config.toml
n_layer = 9
activation = "swiglu"
normalize_top_k = true
routed_scale = 1.0
balance_bias = false
n_head = 6
norm_eps = 1e-05
init = "uniform"
lr = 0.00479
schedule = "wsd"
batch_tokens = 32768
seq_len = 1024
doc_mask = true
train_tokens = 288200000
Below are experts of layer 3 (counted from 0) of a mixture-of-experts language model. Rows are named router (the router's row for the expert), gate (a neuron's input weights, with its number), up (a neuron's input weights, with its number), down (a neuron's output weights, with its number) and show model dimensions 0-191. Each number is 128 + 24 x the weight over its row's rms, rounded and kept within 0 to 255. Numbers have three digits each.
After each expert's rows: "comes before" lists some tokens at least twice as common just after its tokens as in all text; "gets" lists some tokens that make up at least twice as much of what it gets as of all text. This comes from a sample of Wikipedia text that the model never trained on. Tokens count by the router's weight.

# expert 31
router:145141155137128119132105137096131112152097169114162124108164088130146126139150095145146091113118105164131146135103099143139165092124135129132133139129135142098127137146153157106101132113131147104145141153158138115121111096153121168189124137144131135134150138156149113159136134127117148114085158192055137061130154121136096150189097164126089084111087130141120132136143084109132118103162131109148128130120122112158135128137088147120138130183111130118074118112152146127130078164163137147071100134138111125113190087125110127093118103126126136129139155130102129124165098125136126110
gate2:140125122186112075164134136131124118116121120143118112139146128110121158111132068113144131140162110093132129149118106116109091165113119093127088118107128147132119145151167172092089124106103140105145147140080103139138119173132110114089135107134111100143134136138138134120118093153114133177122131132117093119185156111171111118137112091095106106158081124125115129116127095090133136132097146108103150105136150123120130097121105184153113088104152106112139131136122133149185128135119135111135151124129121115171163137175134092130122199120135152098142092132113142141103176203151133129
up2:122126127170142073120142152137108137144104112129099123141122141088176139141131127134119157112151079113107115130135163129145115140166087139125185110102111143111115136157122120128149118144114135109099121110129105154154140171151129125150158106122142098146200161156132135139115073134134128121165168106116097123117140114110100138191184098142104153116116152142115076177138090097130162131135126123126137119100130085106102130161127156092120135131108173129097077100150121120137097119147175109117121135126109106144119129162114151144120091101116141175147153150146128113079139140091092140
down2:145122181126134099125144142144116151140121090113175177115120171112094119154164147121137098112072113127175145128085123120183091149158125151153136103114109104122151100099145131147140130138111116126128151122153135111076120151132113137129116147101145142131166109116092176114090141139112111106116135096147111125117150112112125128156159100165126135113116125121152188176135087123120161098151121167160116138134137112128157130206131119101117113133160152144092108103133121117187161143143110084134139101131140114106107165153139160138096106091148149126149138106155158102136122113105087136
comes before: "|", "-", "\n", "==", "The", "==="
gets: "\n", " \"", "==", "===", " '", "===="

# expert 36
router:110143144148149171076146132124141133177139155156136109159129062189118109129098105080094083144134140115114119150166116148135091115128140117088142132133149149086097168149131161111135124089118123100124092144112136161126115137086117133144130121154129129117090125140131152099161105144115104115102130106148161127144125141155108114127140105126115119107145114145152121079095105145117101136154088121109144117138132185138136127103159119118154131141158063130099130095183116144106079164133147103157101124109125133127129151059119130108150162176165148156161126143119141123095125122125118119
gate0:117117133144110184130143176104127099097127129150188121131130110107098113143135099135144148152109139131130110091151147099125095104128121127129113113114134135149166155121133168109086114138135170149106097110089134076107114125138138148146188158090108117121096131162136121161126149136139102091120114123117156134126130086151149127119130153156172133059102109108112110086154141148146145158144135149183114141126132153117094134158118112115140128171102142147162102144101164185136150087126112121150114099115139118135116137102110113169111128088134120123114078122097156069139156133158099102
up0:141140123105124157143122104102106149129087112113163099104122186145115143122099146099126101133113131144123102136111113126088100112171129148146139133118110114107191143160109085136146052121108140149118109127094129104092077159163101122131140126204166149154100128174108122122098140157129133143122130130133108137132127108160137153162170159134118141098140147148167106112156130124114110185161093114139140116115156160109143101138118098153153153140110097160134142152155122156141128135188126170092134140120121118122166161133143113124123144133118145129166171115101120127093148099092115143
down0:121138147141148181131154114150168103103103133171137102150162123150128157114134116122165118118105140140095112160093146124118135092156126155182129099117151149183166155122078142140102121116141118152135113105128110112113085131126126108102098163135119107123091117127141123119131137132106116106134136106104103148154165133131104157145113113152151101042090112150088105148149108138128132151165108095133121105156096118174135128147107156125126154123075151129160126151086145140101111122140176130178093203136137150091106089121153098131133125124144122157126134118125152134160117103124123103
comes before: " |", "%", "0", "′", ")", "1"
gets: ".", "th", "–", "%", "°", "4"

# expert 2
router:128135112131144120179132117154130086156129199095117114145143113149128114147151112131159140161129147130176151149109146116103157107143135158093156160111132135086082103126110103118096159124119109137116131137124145110147130126137125119172141158161098130161120153117106130117119089107174128080106116102137115122159133150149091176118100133120118125123077088175129138159097135166118117110131183133170077156115111144130114085166080087102100155147118133139120126109176115129151134111145152128121128154157110140125128143124112115120146146118107105104166090113133123067170140110139145091
gate2:145132142097125130153101135131138122110104115105158088134110140158094141136147141140174075122127143120120107143109136137095129149094138133160104169145124116143139188143142118103088130122096098123169135135134131175114100185110133187136150134101119125154159134134086109135116087135125088146156147119178141126132080121148135102133138122118123128127123133122134176111136117111136104157098177156147165117120109136159135116141078110175145131154103115120072101097153110127136128116082156108102149151128092122084115135121194127122112152122125128107167125125119097146129103111202140101
up2:131137120136130125143122129139142122119164101112093095186177169118138170117128081116123127113140152127129141103109155132117133148120110123073134148142129132139117158128119118128137123167129137117113139140149118097181144094139109092136089106154109141101096114133097113150139148104094146075143064117120139157135166169126142136127144110159160108075135133097147135119126190104130152176133146150115128082120146139153128165149130119111080098119121126148152122135122150140104116184120095117100080140122108118128172070103119120126159142124129119147129101141124119125138106161058086167
down2:122146193129113113151098115140141122161113154103128144148139125170149091132118174111130120170100075110127132087097089143165120092110134111133136157103133115155124118158150113090129126088128115142143146126142135120118113143106166106175154134124098137120159133103114129119129116127112086184154155119167144140154063135112123142145150098152107086114101145130136123157168080152147088124163106126137134108117131109111159141111118125082121119110104135123067152124111154136146136117122186092114139079133157119111115164145181105076109144165151124149126153160138144138136116118124106148
comes before: " a", " the", " be", " an", " been", " not"
gets: " to", " was", " is", " as", " with", " were"

# expert 18
router:147145101133137137098157150105126086164126168065138119117152132118151112127113132129149138128104129092164133141156129152091138153077138113145143176092142120114051085184144100128129086169127140107146121140134140133131131120141130139128146167144127132134109160133137148109111127125151155085149152197088104114179112117120129087111123150124147128119129120126128082146112115142138125085164140128104173152077149150125100123161118115127120152158152149131129133110113131090140133110117101075124118115089160152082121108101140134127144132163149122120105133178096090127151117080124123134
gate2:131141159138115105130146120140164120125135103135142140060113122126138125105107121134148101101095151091142135145093129178066114149159154123136136154081177136103096084121138124121089064179156130107104132113110141122118169084129117110126116140141133128106124141105143155178107091136152151155123146120164136105099150130132096117106143116128107098168169104164122115126138107163203079125107143136122121138100121128125163155110123153097135129108081136080092096161117119166117136130109148139138139142133128148137116123120122098132149143146115138134156141090086155114108090154125125090
up2:167138137128127112117105151081126127117065126104110086099153170151128165122089116157201178104137133133113117121156167117081126155167121148097150118131140126146107137121132166083112128113153110156148116140099103088128126112156156156104104095143144123144109088107111159122108129108107127138128096135102147155152115125140111115139120151176155158090094169128135125149128146091124136128089163071119145147148157158126138140166132149138141124136099180116111152109119131128139092136118121129107148148105103133164104111146169128128134152093118136121145092139098112141107142148079133073
down2:133106135131129145101148096159188157156145129134143123122084112087090151124112120161123164136185118111118152182130115113157144116120151127161117132107097130119115137135129127168143128141133141136116139109150150134130121165147135126112127115136118120114127097137094115110117133094119123190132201158153125088122133128124162142097132108139136120150139088146125167131124146148121134108140144100109139134104162129123147133156130148133145116165084059155146097105129102148122189099103141142125122160155172171104140121075106112093137127106103124164163116112098134109104167145205120154
comes before: " the", " a", " his", " their", " its", " this"
gets: " of", " in", " and", " for", " on", " at"

# expert 17
router:123126124128130132163147134135092106101120145085118137152113121126109118149123124148091143153111134122146181184114117132160170116136079097154116117112127136110116140134120122115128159174123174166091106161149149133141122141188160123143178115148140128129122103160091131123087151101166139094128137132109146116163133132147112126129087155141125121153128091121114119146055136158144132118131153116142149140131162117104157108064129146122107126161166124091145147110135108103185119145150098113105111136130117112114134134174155162097113126105096103154133110083087129065126126099121177129
gate2:102101103142123146096142105178147087137107154109112126148118104149116136107116142145163145141147098107140145171101184129136185128182098133163119118083108145130116186115119154112117132104156137148122105137125109107158132164106130161140125111157095132141151127098151098113081142149109146068119127155164134146122163115120101106113118137103145102097111157117126120136120142162101148178063103130113153155163133156146125146111096147174125106163139103132185097100139121081163134157128140118107120137143109157154125133127118124112143140116123178154125122120149134094163145137150131092
up2:148115155120142142163091144132130112169106156091089155095136097104173143187162129137142114175103117126142092127141123152135128114102121085118141101110124112128136092101100147130129108129099123138149091125158153154140124120112129109129130129116068102118156142104120172141129114102170095104133162102123156147116132102131152090142121114126126129150132098130153108122126123157144092149094183142150128111208150152088127087148169151145140095129060131146107175149171094115132118121127092155135168150150165117118101112131138122139107110143120143098142092113163105126116124135142098120
down2:090123152112141164152097118108119125114111130148124111088170112113139112115131102134148124167182179171144164150140119076142098088137179113118136096121126104146157114124141114119133108132141071117098147088119171131109122092154142142154126150121114138106130121113107137134145129154103120134094119152144116125128115111112128116142147104143129171101147095119150155124143089096133113125118116133114148104103114069122159140124159087084118109120151195180124122133096127069109176105175144112124143121127116165131143142096158148122111086098110142120134111131152165145138184145109119168
comes before: ",", " of", ".", " and", " in", " to"
gets: "s", "ing", "es", "ers", "ation", "ions"

# expert 22
router:136190179150108153123102135089125129121120126135155133152131132137112113119109112088102086144205125143161144164147153161135125145142140138062156143142126155120134161119125166095099111105081171102118088144160167186139116165133135180133129124125119107126143168134137166104100151111127121117095119109143144103134094146115116160166117117154174114093109115140103130100108108102099102146146107095138086135110142114141110126100144108104146125119141125111126117100171174114136084136126152116092133096125098095113163091109135095133142146108113150137145132115145107113158107148129138135
gate0:109168082110098134117143121106116117127138122143130111101112118107137133135149147125098096157128150193133113133101096106111111145090130116151157099144157146133149144141141102167153144160093140124102107159103132139137126098155087170158155096148111124182102129131129133149097169123140182118149103126137137129079111157151143179163172146147151114105102084140135115112105123161121134145114150117138120093108157114128120133158155134097133093155160156154131109132120170092147146100107120117138132109115120102123150149126135161129077123118097108156101156146131054084129119109086090103
up0:121123145118111147099182144148091143144111171092152167110128095128147139156115136107141142128164109100201129095092115132128121101127113098145165161087106087138116162130147145136134170164170102121087145164111120100177138110103092125102111110108105150150138133127104141117130177144095139118108133100138122156160110127094111162098093147114126129142155075120105102127133133138157098110114141133151139166125123128133128161133143106138114116112098133160161116111100092105130137116151048179079117136160141142099110152134126151129145146141117119124166148145127134142138171128140117165
down0:094132127118151089135091135144114129113153170136109125141133127134111129129158161150146084128111126094137102141160129129144162133114108120138135112153133144121142103115100145134175118157159110153110062144158124075088163156088114140109131131078116116131159129112181088116102124145117133170111139134103099101163100113131118119092074088130105137146104138196114112147154150146112123139125115129157142122151111102105167148122087116144109135139109117129152114101175125126109121141077106148098183094125100105128095126107131115136120144147121136107122092130104103169159074107073118122
comes before: " |", "″", ")", "N", "),", " States"
gets: " ", " by", " —", " John", "″", "197"

# expert 42
router:148165169153131154084123150103138125129115152144154122162145131144105111133109131133133095156164083149143121146178098139121125133157153114088122148127138146134163160154127155104127132094086162106093099148143144163160132131134102162130102110128114123125173131115152160128148168118125152132098120100136140089133110130107095108131159120116162103117103134139097133082123092078098114122134094116151091147124149131144137126127122117104119138112183109142107098115126181142162090164141166083101138087101102077094133106141119118114140150096141160164158117130152102123125075105149143175
gate0:120143127150086136093145139154114119143166157129083118128136175100139082153120144123115140144125125080117105151157173130149144117156144141108145132128105087169150111162129151088123162129101189146164128151169135193116135126144152115111095103124117099163107153153121138111133162119106093143132138114077114118173120156133135137126117083146167123146172165154150127115155111129123109132118118124115147128132135114131148122145129103145137109121177151132071075122101128145139156121151134127124095149085158109140126125126113116129138160152121123141178101108162093157129177128164185144
up0:111151147127113135116138091106092145140090131130138160145142157148101137133175132109165135122122117129117119108109140110172094121111099119108106145115095155087120114178165105129133128127132166142136125157103160172131155109138109156140146149123159093080136120127158127169099125116112132176146141103072146156147170118162142156135155166136174163144126144164126149122141147135122157163091144135099110110180131099178128124101155155141139074102139100131114120143190096138111098161095110153141140110146105135162146130122101125130131120114123102142174144081111093119137112114082121152
down0:123147101129098113136125118076145078117110126112161105115161135151101147124067126120100065126123170138136121154084093158184075154128116146107087073094084144138105122132146124095141110140138153130125139118119141106139110090082132098082128078127132138173114124140153105145125159136132099112128129148113117163106153136101153104095106140156160100078133133097156111141126127144137093108118127107133133127150137165104074166128150142125150124150110151110132141102146094112146122156140148161129097119119143094139137149152091129117146166117156137084096157144101144132094129127126120146
comes before: "-", " of", "–", " School", "s", ";"
gets: " first", "\n", " second", " final", "est", " time"

# expert 39
router:089189105136092127130128121139118140130123152092162124121140121119105118129107118099119142081146143134171131135085179142104154091118160112154164202112163145118135106176171147086130103090127156135133118127095149102138128108129144158148128110203125121112137168155083133139153110119148157086116115147130169124121138138100109108097130148114163133134128083158104115120062093107096132150134148115135110120110138110147134121147156103117151161113148128133101103141147152114129113164127149102127137102128101147117147141132153138112120146135089127175132125155093112137070126110128137083
gate2:147132142118121110125158125113159105141115114125133141110129093116128105163153102146145121055141090191120154101096171107106160116135152121146119153176132141114080143178142126145110131122107118109147131114115126144180131112090149140140108149155136103144105148107131131104104095115119117123116166151114139127158120108099101129083152159119112108146156098146107074139144134119117106146104171128141101112137133092156140114170122079116150141123147167182112129142093129132145113168137149105114124153158127067117099107118088091170111106123131104174128131136149140108159139183136145163
up2:138161150110144112147105124106126138123134129192130098101152184117129112111126138138113146124077192085152147163132102157143152134130162135118107130114115121145116099143124186107106173092123128127126150100144137132111156136105135101160149139128145133120132133087146080140142124172176168133132111162114163189116128118117137091120109105155111103135126150159117097120131089131125139110149161119164102139128116129159117141105134138087127094138110146144078074195117131147099113123135124100153124136124150145141148116180151093144160177115124115115136080124103117108134102099141104148
down2:144134102136170175110144120098114147131151108126126148120126110152139138102127149108139162137096115096145123154099120150158158147129099130147114077094137132106106165079111100157116145084106097123101138110179085168125146130143106091127122066120143133123097128085134138101092133108116100126107144142135133127139122147129152139117082134149157138144058151180131111132129132166126105123197125123149115118113169175158121155122129111147149114149101069120126103109135147107143103153095120103111134121137106150148145107125143111142167138125154153145138066122117121140132087136171120170
comes before: " the", " he", " was", " it", " is", " they"
gets: " that", " which", " and", " but", " The", " In"